config.yaml
d_expert: 384
d_shared_expert: 0
normalize_top_k: true
tie_embeddings: true
steps: 9522
Below are experts of layer 3 (counted from 0) of a mixture-of-experts language model. Rows are named router (the router's row for the expert), up (a neuron's input weights, with its number) and show model dimensions 160-239. Each number is 500 + 50 x the weight over its row's rms, rounded and kept within 0 to 999. Numbers have three digits each.
After each expert's rows: "comes after" lists some tokens at least twice as common just before its tokens as in all text; "mostly gets" lists some tokens that are sent to it at least half of the time. This comes from a sample of Wikipedia text that the model never trained on. Tokens count by the router's weight.

# expert 60
router:567540520518497493415546551481598486476496417490417559539554437450436531420494503579489463461542421494554539446442505460477503472522425477460574477438551488422636544558481608467506434513498526467565455538580481396421601427526446502482397461
up0:579563506479484483443472534493594445495518531427465503494488558499496502426444440434631519473569502592500535552465503532470451516536508412468443555544504543509547495529481431580532524472443460405494518495449476485555509468522574569544594504
up1:488503569505554502470394481522443606534479454495448494548461485475550509455581439517493400466460505547550426529547477495507500529623530396453438463427370425544502450521476609501533461359454496569420554517483474546476493485484471539544510511
up2:606530398460539527490497552463468506586453452547488569466496454479527474477447463575442594386555532452474527511519475541510496468505523543512463604531516577469561501415499533471481569605515547480429510567585449640516467525471562541495492575
up3:534614412543552511534429424518552478497539552428559449535430515429443518517610390444451457525541511491578556519543459481558517560455436448502526565496500476492447502536495397587546556424457499433440540497473494474517552553584513498559458496
up4:510500479509440537503585516481440429382580488530465582479530503428510421499543427484590541515476418553471445468554458507408523493510557486566480558581577502570494522522461533568486528455473526478503504550482513423438500515433526586545472457
up5:437457605456444561462590456560529443490479480530517522553476462437522546502379523542424513539535455420478402468518472403512460538445494539400400466524421501441513533499533506562532369490542515549543561462459546394535462538514502438555507493
up6:535529489465518612391547498405465441491502518508526482466514626559573503455460514516551477411472527509488556536420504446503598457471539379506538416475387434491562525462493515442412513570496496524435419402474473505522502456493528556554549560
up7:541478456527517471581468438519569544408513527484490571484557445553567491399524461561435412507498553573496531440441465426572482514476445444517520524446427527571507550475549568445476541438580532511460488510456472527587461459497455524576512463
up8:475425467487480482438527535435432497524590562489653469556484536613493569412341477554477560462488503504521531394546488463593482559529443472433563503535452461433481448551415525565522541533463516556474561478576439480505511449427582592468446503
up9:641582575505449516438440589507527512469619541497510516509500444573468537502485493500450530518574501573588414407459477558527495417473456467500527528449467478477503539404370591519495444543520543553582486480470508526529536526575526427574533534
up10:459534516499491551508404491504586422442436488524475587532521480476512435539496510486448441536434443544501506489420528498464481445589488555583481514491553486536584472494449529573472422487553499618540471488448482510440475501528638417523425535
up11:512509407448560509445468514428529502434443458553442496498549412524545436474505502540553586505490508494479538516507505568508397513497466443451425581481564601551421369512487432494545491553534521444508471571441561554467468544528592536629495534
up12:464537590586443428482434486487469437469590591524447489482496563435472493512479493551585488463467500507506504444564440379569432495535559522484522465488482504499543569534513416631445563591573442563484617456557510456543472474548530521501509484
up13:431457635539588585494486581613559581491506451511512502467494493407495477461539469442435495575539404555434553452534543400483475569458479489418441471511421502482411515477490536380379483515508514538482490504405419494467507583537473534485541471
up14:467542466501378480485516482492495488451512622431617469491432441524548453410480601536480519468476608499530483498556473544506455519469500524549450507496484471398413531458490458579527510424502561434463561479544449539572520517571534641479413505
up15:483518462565485554500473434499502546580502557572463510580483559443615530457588512530536503498561520549485465546438462497474484455519493435567422499516503475457437431480517538522546486553507530428399542479499385506458508502487551475499502467
up16:504597453488490464454491470503515466483495527464470468576529559610515624518551469590513599483577330547431504567535430503460506518510466416544566502523539465464492471449436549433425519529590413487590501420477456510451514589571532504496465505
up17:512478538533495543433429544434455442525496579508539443516523530548454496677466540419509520525581543526565587538395506448595525429514452515556503544396491497519473564387524483430598524509461425463545470518448493555572485403522458448502642503
up18:508509565480537575459485484504501482536574495446488500529467520470564513528518463529546462516410499508547493522413451542581447433502441482495485487523574682487484515380546405576539380439539529439489496534483471469549476445523526420459491525
up19:482520403408508524529486560448572467447446538415472511538525558426507515538474507524499459493556431524478458484493441518474492520590536499517468609503577540594556491536513442625478555464487527501420492538619583513492455605474514543488508435
up20:545431440498459556452460420519514577418430469531395551534438532512525491543537477499482508582469560487528452476389506520435511476463519456496555507541428586437619549592497385522522526451457538528602538488471450542474472465463532491464544477
up21:555473436523487546542457434452486549402431525491511568380549404520529541491532501503492393513428473505526591533534542523476525556597373555523470496525495458534541447522447465532512483470497563479419501487547417388555466523512525554528460478
up22:544435497494564465555525599524498486449514444469529483443520539424456518543506551517492481586506549553515488534476484494538525467510586570500556463570506545507510459446579556429572577461434540587494458470509495438467504410498504575435414469
up23:461556520454475541515505560585508577472420443513588443569473399486488569457551526439423327525449464513505508446518538614524447460582556522498445521540500579604427450507429499485437547454453557539480443467463528561556429509468532521463567458
up24:507360430511426519544478449386472548350525545480470488511504546519496459477556512511489594418365447539531533494478549384558487422469500497484508542476440480471381509552440515465544468395501500457523496486517512517543479476503511488499369488
up25:492548469496546512448492583584571537442503467503436480511589592425523507382547480481514445478487560508641479375588440559513449525566506432547583490501537553518502555514531572486548499374482485497392570543507379560466545513484532487499453514
comes after: ".", "\n\n", "==", "===", "|", "== "
mostly gets: "==", "===", "== ", "=== ", "====", "\n\n"

# expert 12
router:439452447565507532456477537540495532501436503551502486413497557486466510439614474546462498561442483492476481493415488571511459446409557470422513584502577488498464491490544472506528512528546617540486507503503506543491506493488435502450522425
up0:536520594570445540477439473555483539545499468408519540544489467451605530428463460473527417499468520491552500507455486464560402452522466479552478555512518506479454460536381487494530605469434537488424492551423452505486400509504420507426579506
up1:429444402495423494547459604425592485513461475510483542510486539561557434531429523496503474488454522453451443533545597566467597499539474537457527555488516525595408550431497429538461416480496562508502512500516455486518455437594423437538518481
up2:538467470539539550471480409461481516426590493526534551521499537510561402476539416503508589442460515503571479473429479560459423496566440513457446504476533480517473482469500422501519452518510513499641506535486458416518430551545486508574541436
up3:516547541525520520521438488442376447501459465414513540447523535540548499479492467586491515497478578517494504545495532494488448493495492500413486497505407510517440374483476483638469379501497577551456488475515451488531507523514570412588449483
up4:488517550460502449489503524524444427567509493526583458523443496567563446454364553567451504510519421433466473480538515520473456500563506566477503569573469501489419514496576526580556533476462608429503537497433507571484550553441502482491487520
up5:601412455465499582519523481481564469514495435555604512467508565476518453438532629541476419576517450543505519598506449531481482525549519453627462354574487388563440562491558446515536422515481613570514537565571512476532450451429472403549539464
up6:494449451548532513483422536456529457428614441566459513454517651571532494556493463494514531517417529470492508447482489528464484479450509488575459507476448621523468472515458551569498504469526428599501497443513509490489573537499467553517514419
up7:480536564546546524541463582468497551487506452545430598548479500481431484464497529569597546512440414513467481476457490557516527506464448526472510468537488589539521538534479572506427465495459499494469542507507423503477496534498464513558478523
up8:405468595501547562408557479449469534447484538510492480413475542477456467430557456546521504445580415527500530482586485487519452486554458480498453366566495473582512532490531456545458442500409558569473478480496432450514527471505563549468496486
up9:421521527473493505461456543479459470534491429574538572547570601597527543467525476575472599439553561438534399507468552554520498539490536528561498450507513525506489586480605528530526403453477410529479490486502476448515546415532581493531532417
up10:449433516463519489490515541473553524545516526492518472536500438427471568493598509512448506475481518528570534492599505425479456541487455553499522361579497522518496562425480553514551518476607584647408545507454505471482494424466494490546457483
up11:455488548512518479503440573520501497557526426482544489402518472509497448441442591406382459512566418567451530519508474581361454468464496580488495470477513565627443498476488440559518509465365453454508481468538612500495549505553526440496514462
up12:481547529512517602444499587460601465545491436496540531535485506444530516493475503526428406596505553535543530488517485517539560495505496483546405506474520557458460506531543518583496394570531592359471498556542495509518488574517451445500502495
up13:429562515527396380494638431477426581506521477518436626458449475440572447380538546490485476527496543532548449422451546501485514491506522491457506434503522454443517515478647480453456531480443568439502464491473469522500435490467437390563483427
up14:544481506432597578443519537527479402606498460511502486467609548507501522466490522454491356409560536521628475529541524505576473473394490526447545495506501603448506491553537557415560501495481546479532353535550489452495471491518432565427576450
up15:480506441475529513487515478573486499487422529489437518504513504445634436528589479541499443519439502440520502514630443555483556444542540511516633529450525440523569458460540529475556572622527495490448453484425521517510461496525469531511529435
up16:527520588402618480457531530486440490458501617517485561415457592469446450593546538439510580491516464443460465514468432478556502446436436474504532459467473490475501516496474573467443530481495434502510509365437421493391572446442463517535579589
up17:476471539566430494455503446553516516492452585474404421481390530513584431535441561517532559469538440503563422511519486530436477511557461459522553535566575400498521462553555505414537481551456467507540506543499457468492529555492440501554507410
up18:467480470423516509525532534513536506512474497463560524526511486394486514602561566474534382539473467411461452510485435513500389405427456477426614469535557534576611554600459442523528473546495517451368499570608514476521474580551476506583580534
up19:526501448422513519542540566552558503565533488480430485542424483460466487451525492534593589544513457522423468520518468532566420461520457513503506371513540517507596492414605492441552519487491508497434490433507497542446438427549393489477402411
up20:478580481465454522620512461430507500486497453438518531532440452469468503451493526507457528533499466516528521501451537500483565469443578551462517651527505456474475452458514615495460471501407574462546496426478502525492469525511446510550449428
up21:482586461453529608539451571483566513587534456513497511530556477442657440499470497543507394484458452432482486448538507543453512487483535500483500378517542479526420456490380480555496490531505440458594517455521505391482446478574351419391538490
up22:544556460514519557410425451478478475493461421516558558517479571489511490441504473446460557513569493497409507488504489489435507602490471477542575533593419521550523532501557518408490594544470458513501467483481506427519506432566475427470522532
up23:543650502471533497552490499510503532605478593443575455465461504540452541488386511540454517537442496457491447493488532409478587366442494525544446522456468472465458485544539531396475562508590450577496501511532534453459503517512501421495475437
up24:344593574474479512405579471541515553491461543561576617412497462528479505507536512513526441500490538498454478397455556567568512446574501573505575511548564484525470468552504464446578532381482449457541547521493536561474502495581480461532503437
up25:481539502479512556491557502385461486485496489559485520556505504522497552475504459484556473487482498483480624558501527462442445545462513503496498579514499537543401480505567442526506570530522471500567530471536492465542562515588534606486581544
comes after: "the ", "The ", "a ", "his ", "s ", "first "
mostly gets: "film ", "album ", "name ", "office ", "Title ", "episode "

# expert 1
router:440471573533523453518458506526499459552496522539426497487604401487552476461527382578522392542510505542446466381527465500518476511469452486505561558452497572447501512546440390436523448506407557409537551487552475435463499462469525488449442543
up0:488474579417506440548552444497488448450448432522469519509526467479491478438520483500444415664500491554569477552509428499603510465565489565452482415479486430402501481440496491384508465554445531450479534506437489528616514504498535366493557460
up1:485443539479412599467517441364422454486587455513491512436475506457529414458610456432478504523512552537480503481470407531440513549496472509554496515501478443450454505473498480493495529565466476561421530402494482504477495529466607509446486430
up2:405445562427465531444430465571500470468494505490543480438537549471481445421515418400467486457411561471475581608498585606459587558410456406487525476520489499472537557515542555475598501483492570486541568506447499459479462531425500497473428595
up3:559466577494399458474529588514494518509555527453498495537474547648503550542529537490506486545375546412521532480414529499446523549490470559461497503480564523474440481523458523637591472443542557561559546423372519547485502509483625564480517490
up4:479496427432565440466579452476430491457535507431518465573417491452528413513491533449610459480574494506510453344538527521533541454467532499542498522571499543543532475556510503565424583591485444563509497523514506555473460500497503364556537582
up5:536555592483495519492596476450384415468558557520476533473525427504525505576460538531574433556501490411564521497593487493450441594578566508475538475479521458534513520496577543487487495450499506488516483509561442432526530526500567454563454523
up6:396452465451505508574555464477414484553586519427494510505502426547449560429464503469484589531489428524555600492502538549551509604498557542554423551489511480509466534557564390460544469527451546446579519440447489502467555406544540528508529495
up7:431513509532440557421494499516533587496404434543507461432499526584557459501467467543485401505461533430505572534536381521456514457546486496573555546453486531502560534386518591579430540492461443539487621441582456497606595530511463497483500514
up8:511545474458467402595486356510503544624443430458517460537533469492453514500484538571442467433526501523491598547480431455588550442440486507553401532460501545521506580513521529513418481507490494568542522518534414375513455494381588587572441464
up9:479456525519555467524435474510516541450398448422523557443541488534423574533450531538463490513572511548563543461510484525521502523626537422447531520490504443530456524542542442504543513494514504552529580453450585475442473547506530486483613471
up10:516572512525585456491506473456562469510530517528542478540493442488481375590517433519535491571542443510506496546532492503364505510481439444536496442510662493399499498505427475464547484494505546558569498480480474503535538550485597564481495511
up11:510471532494348574475506598488582484454520555482484535414423442511430483471502539513538512522492583530535464510586485488523494573441528477415483436525387440493448437501453463544545529492423537502554460507466502512445576506507456512458535474
up12:465545468494508521421431541525513552509437354501460486479467670493587542432489518606524437479516466556538533597585477617572432538451502488504504525457528524504407522531593429533547468515404489496547504386553530494409399385525509507487479502
up13:486477537538440409431512477470513540463509534486520592539560470464523525523441486494421458591545484512513602610559438578408494497567464508378417463520501550564515474468544529556590505558521492531597443559485466483458485516494616424352489505
up14:417435455447492450599473551449521515400465488549564484570537508500466569469411531502501577551455431557472557439570517520486481532543519414486534500541510457482532541530594406523654508436568452528531469463601492474455486432439508487521513435
up15:516524493537459472501415580496541457501556496524463491449483506488533552440474529465494478549557559539507458516490530506530548528486578529517567505636504490483502552427501500402543505545489491493525545491526520553464421434521554465479597521
up16:446448547512514451540501596409387553458523574551422438473491462572480447452548448615500513458469489514440523451498520464523532530503451422403464460495544500453486429424507550541510442518493474468566445530426441406524506441550517407511569508
up17:554478520579501513449555392498420453488524481481512570511526495542419451459556512551560454369489539566574465489534473496543447467457524519453547496596482517585539519484550452378501488517493582504535491459537508476448492613498452465414532500
up18:488439507464545475550567489468479535459450500333502517518409416531517493524515501561564477416541473458577502490594540531523499488454496506559426513463443486435411440473533527532421451470507551582635389490481492475501476509471569528475525540
up19:419429482467532454457470536527556576439532571451377545552537559502508545498541576546549526475485471495413455508535504472460451489458500569456476481410469466599564487494508539516485495456474478541479446452403497496461516462443451461542586504
up20:609456518409437430517514512531401570447515494486529500392532439490442513485572526485535509542458496512521470520432599623453487493553446420535466465529484539496515568523541532602463564536455486500461490514445529512410492500407419427466454533
up21:608532398524446493474550459511556516356526570420539577451461541498520414463568443612460530427574524523520495536521565446446536527481466579523482508466513452446509459482479507492405513446562588587527569491433555503462517471502528445520489472
up22:502484387426466492476579526485420451473534506513562510486467554552526492487489463543403450444445431476457464486410484452560531488491522507491381473465492430566317413567474462504480401482462592540536600437465508459461576397516534492540505498
up23:543471497554450535532451484489440637545513477491515583478469484460517616457540520532521406495558464546503582488572464544538441506474504603506520509520467526545488432584447489457529567594451449434528489511504467465458580514572461525532395506
up24:386520456408556412448463505600520467465423483465500537426470535526397520435566409622522517486504470532544482449482512499481520405474516505512520483525568598492501458446512504606524524503520485481569503445414446550540473465459537555468584434
up25:470511540520483544410409520461493429546541462560491469417506584470475505440448418461501572523477464514509561515578461431530531605493472492444494554487504402567490508543424477533445518459533458472487605538516478332530504459481541461522599462
comes after: "the ", "first ", "a ", "-", "his ", "second "
mostly gets: "season", "third ", "nd ", "year ", "year", "second "

# expert 10
router:415529506539489470496456543472476512479504477520544575496475458518427536458547522395554542488448492545481511428543502473522462562564497443496606461518403546479517515523481479458512441513467450466507480524574489502546547476604403535504424427
up0:490476509576462511534540487466540447498508452433467483540498524371477447450446511420512470521593511580477461528542481517570488538443509476484492538509424457471409526563528439494451418421433476525550526424469476436463574513495533468478645446
up1:467416501549384477430518433507485483500522523570413513504532513534551499486566480431453425507560481402522429469499499560554522451501467506533536631475538613492480509446493473453579508473553493476450441558496496445532536484506448533432433430
up2:482426509492440413524476548486545512440513489528534537546568513525532546588497559558525423461484509536466523468548528546556550451376501594499584463464544470542492520531478408585498535452536440492502409475585620478486552490534578560487465504
up3:523451431553513440515533511483481475541523554528510491436512611483456603412505521463468522470442464480479486521500476432545498517527450503431550550499560532392507561550487478506468515349385459546445437479485431536590499442483492580508540480
up4:541493528490445456561510511413476548513581447567518513519554562582532502446561430524456484452462458428495528533528482491434458410567439496517550473461488424452542502490481478522487495516531564483397494550575502544469629439569611470569452414
up5:547441397492414554507510485548488528513516566539538515432447541499449531427470464523452492604425543424558526493560427549523528530573493537477536541450623481567448488501560444375494541573392475457432534491467505488477559469442574511557613509
up6:567535489454529525536525465501565584511540578570474523406500528448504459632577510471431516537468556492429527561476419432471618527472413520454530517452567474529472459468438481385484482430481448476608497549570532448493510535491507501469518439
up7:566507487506522428493411510445519516561525558498491473558614520487470411545480533511457527419444512512403525570585530456444554466566487541476421384552450477523501511466525472531503457447460465496599481571539572479579471598445513448489560615
up8:554446493524510438454540424477482436534523497504609548456451500456379523443519522515544470450466550593442517618543482528494404511539559452502518402515536499438423520550589403543421517479453429581394413524515440494546495530620429544539490404
up9:575601555518572401461469536544541467452530471502447539474470508529580494407475455511540528438445560474480486461525551499537508492459493595515513469582537382444527455457447515539493511512527533395549429463512377507507441562543542426399569516
up10:523416533467488541487444425546531476561605514432431531546561489548458507449408523495463573524476465456528486440556464647465511568473581559525428500499458514624511499471553572543458545511465490408426575438478448472515448476549542558555357537
up11:417506479469561562517528448553442475565571445449478382556538450521464441546514499490516522431557455515545493495443512475511516577449577575470462452524472526573498523515528491505492517525461394525459539484490537564506519400295559566566560533
up12:573414539499436493551431442536516517545509439542472496453473493598438460382505468520506514451467529460483510499410481560473544523507561519543459499492407524497672431508537463647586500470504528489480502511517413440467551470485481557498558418
up13:530416526565469493504533494460556361547542477549477456457454519456562559536425428426516460487517470505483473459563475582460516531489544411536521481511522488520512575487438623451514523491540399474486480470465529620522556506435450446464481515
up14:502504421500479512517518470478577591537500512474518461508490455420430546495524451427470438509637431518455552530477449430443568457514518506531446431525582455444473560493537447570523489483368535485552393454492529558500451483555530481536474445
up15:536501532453472592504472443501484528475517407516538498604446482505517581411488401489520466472609605446560566484554442504497353572415599451507448507520540458510487419469395562482493433424457548494456526552517472462514602578391584477411577556
up16:531472516475458485544545464562493438553498505486496546460561440573546436589529446470490467601550486396547481479467472533501517441450486485447440546578682410458525477507475553539465457585483537414435516495488557505472453525494594528518476555
up17:508420502465437436543510353445550510510512444521503491466483471474451553465484510638462485490496484575490511541538510523499488469487472442499506498531559537506528451541441602433492404457530559377475514501502500556518426555449451501458426525
up18:564490498425403482598454509466547491451645514436488534546537512428427523441398502508455509510546535452508471403542397511488504524494513505457489576573598493489552559475465548581523449492583422531560487480540550526470415570418514422353532485
up19:472422398513410487476451507470517537462536482479579443501530523501515497553521454576515458486503494522505531484557387511454476508445510432524507425549563568445535502493530436530538491451465525494537428538586401448539499528517486428632453519
up20:512425380481556490481488575504513401600523457520475563444556516434548513572536538491438461507431487529454544499585487507508457527574524494547468523570555574522498509442489491522483500543462442515523466482460424468532476426480574560440418380
up21:427534554323459509525483405514445445503490556597436466492599536516456509452430552426548520530533583532509585473499514546470444550432548518503466610476489438592458479531467449434540455460566438510438446538519534485607454443468480478492493521
up22:494479497484469458544549447451539525509551526423512443507467573433542534517530491530451475523431536463542503496581556467444563489447554519540463473549420398522452614509596392474415571449530552475458532525580502450496566471405472527535557593
up23:429546542503581530483499480504435550504551555424674541479500540527494494439551483535510543604510485520471456503516484463490426558574551539438536443600461496463517541528559477558472481435449479514534445570484349559549544491527573616466542527
up24:502521490515414516501413536495509496450474448500516562498481402465543557466494476511499533495525640441395445524493456567483470568461452498449538543633495393502457533485542487450491526457424477407490437531591388504519491455581522479440417527
up25:540430415538467473493505500515539470581543519526573552456489482503418495589515468560493475441520535512506478461543559414446384502579487472472472504588402378508407606532487473466507394545389450536483496506440432523537580528449487559528471530
comes after: "|", ")", ".", ";", "information", "|---|---|---|---|---|---|"
mostly gets: "\n", "classification", "\".", "information", ".\"", "details"

# expert 9
router:483494524471524402612548443565407479528520485463533537467466450432470451479412504529509462452513428512463459580549509485455460452520516560500460534550371488577468501481554484589464523535465467592508603485373438560451478574488391477481494501
up4:424496501460502442581527482517503558548569371426522527500454471495554573534569534546503484482532539466541485415448624499444440507402501446533460486533474497454481480548542460488600531490507516547388475433500534543597429558492495449533509433
up5:523446523607594461536475485408565482427436473536561595428501449359541487528508514463545467609490581531464528435579441498513542552502514543521463497606469546522566424476561475477567429548423538413518545531488482584494561568522559537475517511
up6:537428473592476561480503580463515492538485483422483507509407477574498520566543539487485551496472546463527439548422437459462491515500508464468498537511403505435532447459468521493546494539520525449500401508478511508533515527494489527501398527
up7:487475467557431510502476481546546481564477498534585534498563466462454435453551541552591557558518510451543521417500556527534510472486459560489566493406505514583590503471537541482535487588441542533556544491477509471594595530530438542466424545
up8:560541512494452476512519456553449521543530386469586538413541551535506508472546526504477475540451587505617437527491488490492499597527478513470421482554477487449491483535519508512416507392486509467512586528501518452625505498472662472523485458
up9:443542452496363480462560519463516441495470552490501426532454501554549568435477484421490515458452551517553448500510477445509506536512490475487443484660481560589524472415568377557523586437569521384529509457493391448481520484583499489508484480
up10:445507458479523501546561469498496406548537573450388471452542462479539487499534482525501527492530521484458431484576481460529481492484527546518443540496550550555411567524578506559483545394433533520448509377547483466437650585470437416496466432
up11:504537511465486449591520470419517464503538484550464521512577470490493475597543487530493487570502594477554500537492459475549462471591415542488541551466497518541474453544480575425554539472507447479454487531471422507484414501469567476456549490
up12:561545421428475572583472492567485535454530503473515604505506439452546478559565552610478502466476490482582518461559560482552537450553524439520476581536507538439467605467626480566473485545506522559443519518486472456526415532534447498521501576
up13:506469521459514485501470521460494574509588450495578620560524524442507509547506452424424567484436460455573524556511605549402484557513444426411575473521544526508588408415548445464470412520494446526588592483493544496490559485463422486524515490
up14:536504566448525424463525470454443451481483472558621424527536453457492555471515404478541451506474488553595441448503570516473537451511460560424575532475508515515484559432501499474487439570442463440487488502457466458526552501457619471543461545
up15:635579500504441490485509460516532467514579512454484461440390450590499441510575560523591589446545644472592498479559496476529491526506469516576591533494472486558429584438468491514452431534564521555574477503547483449479449438444490380452570449
up16:451508455416522516560445415594554549591569526524473506474409459431475456511448526474514592532406408411527528434452488546497553487464472428563477581581463509444517500458538561417487487511490549595526569428514456474497485542523485429476479467
up17:498555570496458451480514433573469443456584517470482501568519582507458585491485464447503485468471531504521436508532542379537525486454490396565518541479587532463548545469399595506354415492584587443510563553476458461486434499505492565503515520
up18:508415584514464427481488466582495438485482545460500552571513415508464481507547483457374516577618478464502457505447602500529548524477471494426488499512555539442427540550496528419554565489409444497543442480503491462413551520525474551493513360
up19:568487421482538471558446461457485481476519434513432508480514403440412502480427443408448422580392553547461604490535453508488530530596486503408507569411549484499520487480499513407571461472480564451545556532520501492521439494520596536460471547
up20:486554574539505533506492440532454472504503415458582528435595501482576492541516398534526369592463412533391491460479543553575544539541453505545496524496558484510453449472475393459526508499543621464535542553499530483455510590641541471432475560
up21:472491557615464583506516485407512421490545468461607461526508416519519431494568539475548635328420469508435539524554514492520533420500433550561462544539452474483434530544516476526497557482492538455540510491539386419461508520507492450501523438
up22:430530487547430437559443595492521470511385506496532581416469575365562566558529480504565518412582505421470495446478490525416573368490505548485438488573407480465578563559416524421536487455532515539485508506508510447545441445318468450540618530
up23:508482517493477626485465539422497541499543513453509525555357507518491558527501601474458521510510497440552593409537440457521472514589458501491525552547537456483485460567515481545505448461525423480449517570561500485540468453530498485458538398
up24:531485440512526436503527519536487596482514461504451481434454454394475562511433540524518499458500610479447587502390505469472473502472482494549543575556606474518379527558422534494516496505404540428510525435438550587551455543497424584492594513
up25:489501496436494437490476458517490584600510547534438510468555542456559475524472472520497553449466490556490451486439492459506613505545490511539510447540455473450563540517492548465581584533420470470573496577470409468493479457480522536507649574
up26:540427603490508512517498452416465515473492469418544471412464508534544419534387551540463581453550451579505588491548529460509503472531456544510406521561461550569528529487429489445567403568454649550556511451488468465466506593579497487476496507
up27:479500530577469423470546546457497560500502521580382562557450501616541473453400491499545475453448552484611515498449538399517522522456440460444509557525504512551503459435521532539483530486451428488528440580495474485540467533498535535439484528
up28:559504574465455488534479429601427521504550442518483498446452464474487537453454466457508519589484511521460533532489558563482510471480475512498502551478457540530460531484540529502535488543561577548586518455475553495436513539414595431481578475
up29:508468488413450532516503512599447544513440544460514497475530486557434530428431485580475477573492476490537399502508526532516470415553513471484598519528517493471498553534654431572456593457544601481594455509513477537523449530543453516510470482
comes after: "| ", ", ", ": ", "- ", "(", "by "
mostly gets: "Jimmy ", "Chris ", "Shinj", "Steve ", "Marc ", "Alex "

# expert 27
router:550471429486431414609490395546539461530437494485523461505601513513494506521486496563450540478422499544456463521570529493476561540501477520489537484454470450643545457472517454491527468533422438585547611530462456538598529517537613483538526503
up4:458497587483553559498462617501427532499553457559461621533495407521523482445562447548567477541547577469548532661522486464490473381492408439487482499503475544463441539514512515331573552496513517491428445427551525495530530546569423498503446541
up5:558485401482455499490460520465488487535545474567511426504544465576494515533540485485495515566537462484489456438466555464477596467495509581528503576477526465556475546467504456416466594495450536495449486407539504487536546507485518503402438520
up6:461465469436541512495570587439529483487505430570432491464514504488452575420521410526474594545500431539525543556557502523532507486576514570540602503461422550575566544493483508484503500483569516439528457448541502385579564566536499457533411554
up7:481521452506463547532473507451505484439493487514455524441411518460614447557570533547613535593452488517516602468577424459542418497597498433518507532458496519506544577518462523476490449426516479432505643488473517436574491527519500518615507519
up8:530465535503527501448515579405573577592431621511470518430476558527498515534453426604546541531486474531532453464464522524472574470555531529561617571537598548484422469485457530489458450508474456475603466485582494483528577457498553517596455402
up9:446571412437453508507489517447505564476556504530555520332534423534554560465437544504478505486505556540469521503421526512513489441455455558538594546457467420551518536465509458429450532451582541489528363513446434405459550504487478499478530488
up10:520525506585546550473453531426520532528467473340550531546484501524470477571479493403528543459517481429506515363403552470450385553393559594393478448483438480535519517437480557557504486402472482554496553413434458455489441491453443440499532409
up11:539426429443468506482474522474532562484508490521449520573487535464531497454557561493505500369466569460577438472523497468490507586526479482444493409502489467522513496525403501599422461494430506496532481589582496433570504506560362467501559520
up12:497533511483488565516526584491481611510522583556597518512464473483568498538462479527493476511424487484543573441537511460462486529494525491527545536497444559625501464505420450545412468527463549529535508524481579499578495508589528462436519597
up13:507522545501451542558472536507485467440485513505548499451407514457616504540585491508522467466495514414430522453547523509420494568407560528459445456428592464498420534494528501547569482474554535499526483518571556389539517548538515495465507543
up14:487555556475515527597444466446533482541490555480443550544464448498469504480561480590526482487567648440464503436476453577486526451528443496468525429462525485407472594547522562496495433531491441508470484493453435507524405497572451483569529464
up15:496426505522457471492444506438450482527451522578513384446578423514564551462591506532447460529399532466543380553471483532460501460550511502460555443569547564442468570506550590404483557531497520443438482564517547548579497489489522398541546441
up16:396487445557475505572542487509426471527553444496486606406469449546576396471563462483560506535549555389538572448545515551477403443462499413480471579545560507538454554398460420533567539540509444585511531599506427572613545588472485542468398394
up17:502472541522467447450460527525536523470476549476461511465492577427534586436451513473523516445445496483546484505461409583534480440433436472459484474514539474468545453509542539528433540467518532502472513524455350463674527463460467534565539465
up18:518445531349449523437543443436475482495463565528524568539354454552569518539521547536603456477427517489496574435455536481559578477542503499485487434516503546535513471575460474482525542549473537539514499526512449621499463604459463410477491567
up19:426531426452469583565452532505436488496560569457522422502537560516556441549577496442470490478452557440515500509537401565535531595572516504452404479457562497570491536502543560558464496471432519480491444534575444483475463524544537526467493468
up20:528527522485483419449595541426461484459457524566547503452428455424549617477464506468477474499452512476523510456389533540547426418522466520484479473502440557510561509465502551523561603535566522529523478560437497501610592531498564494459586501
up21:476546592541618490454467470546433425512419569424482546500523449415475453525435418525501461502509439452546543429453352479514440495546503460511458518494583475550506536556515444513521490440430526497469505501525477499532467569443482415463487595
up22:519491442458485414542476497451441489389538568454564452542557513603523536475541477513496500468482520500574524438525439462541506478505435533445504518393484431519497462519493540434560510493529436531530473510494559486556492472554453490537502415
up23:630538479488431554547404605485447434650504481519420559561564531439483529537586389519465477582585347561460525423579511515554501422517480452477486540502514568457475484549565481489377468459462470562529525475508487529471512446541600468518538534
up24:467481418439513547494481477465448402478510424537467493438359446436494471492441453418546448535511543459478629510460511413509393448475451412552495456461515443527500406579479467460504567534540554572545484527502463517554586519580551514487523487
up25:487541502530504537612526556517417624513445576478519485550456494604512513366489559517471495439539380501493530557542386575552553451480513475438472482626543421455464423560447393493424504566427480455452536546483485475537490533426506550569536485
up26:415418583519524510546478495494466536508664511469503552502480537532585402534482513580484569427445551538572639643430559466436414465410380525520443600417479486542425547443525460541551438477580570516497501451432542509491456547526447543504482511
up27:493552479539520528464363505426470508440485471341566463547446522511495553473505437524612509485443569406541457468480480489404564540561541501459465519433535515533419544432477471561483515477519457486511395512451459396556413491433615529475532529
up28:487492508516479483482495440528507500478416547517540457484459471529494444531497518464485508471522437549575464471502437597569579431539454427528569577431487493570568515542472399453478516643580536464493523422491516466436543447526532462553491505
up29:438515406463456467543479493560479494468528528457471506444506480546464519425471468500614505520510532496506488499478456438571554501541494426480456477533616507515473586484442507591606518463552444487534541471500479534540519551524488443524450514
comes after: "of ", "the ", "in ", ", ", "| ", ": "
mostly gets: "Cape ", "Rio ", "Sheffield ", "Dumb", "Porto ", "Fort "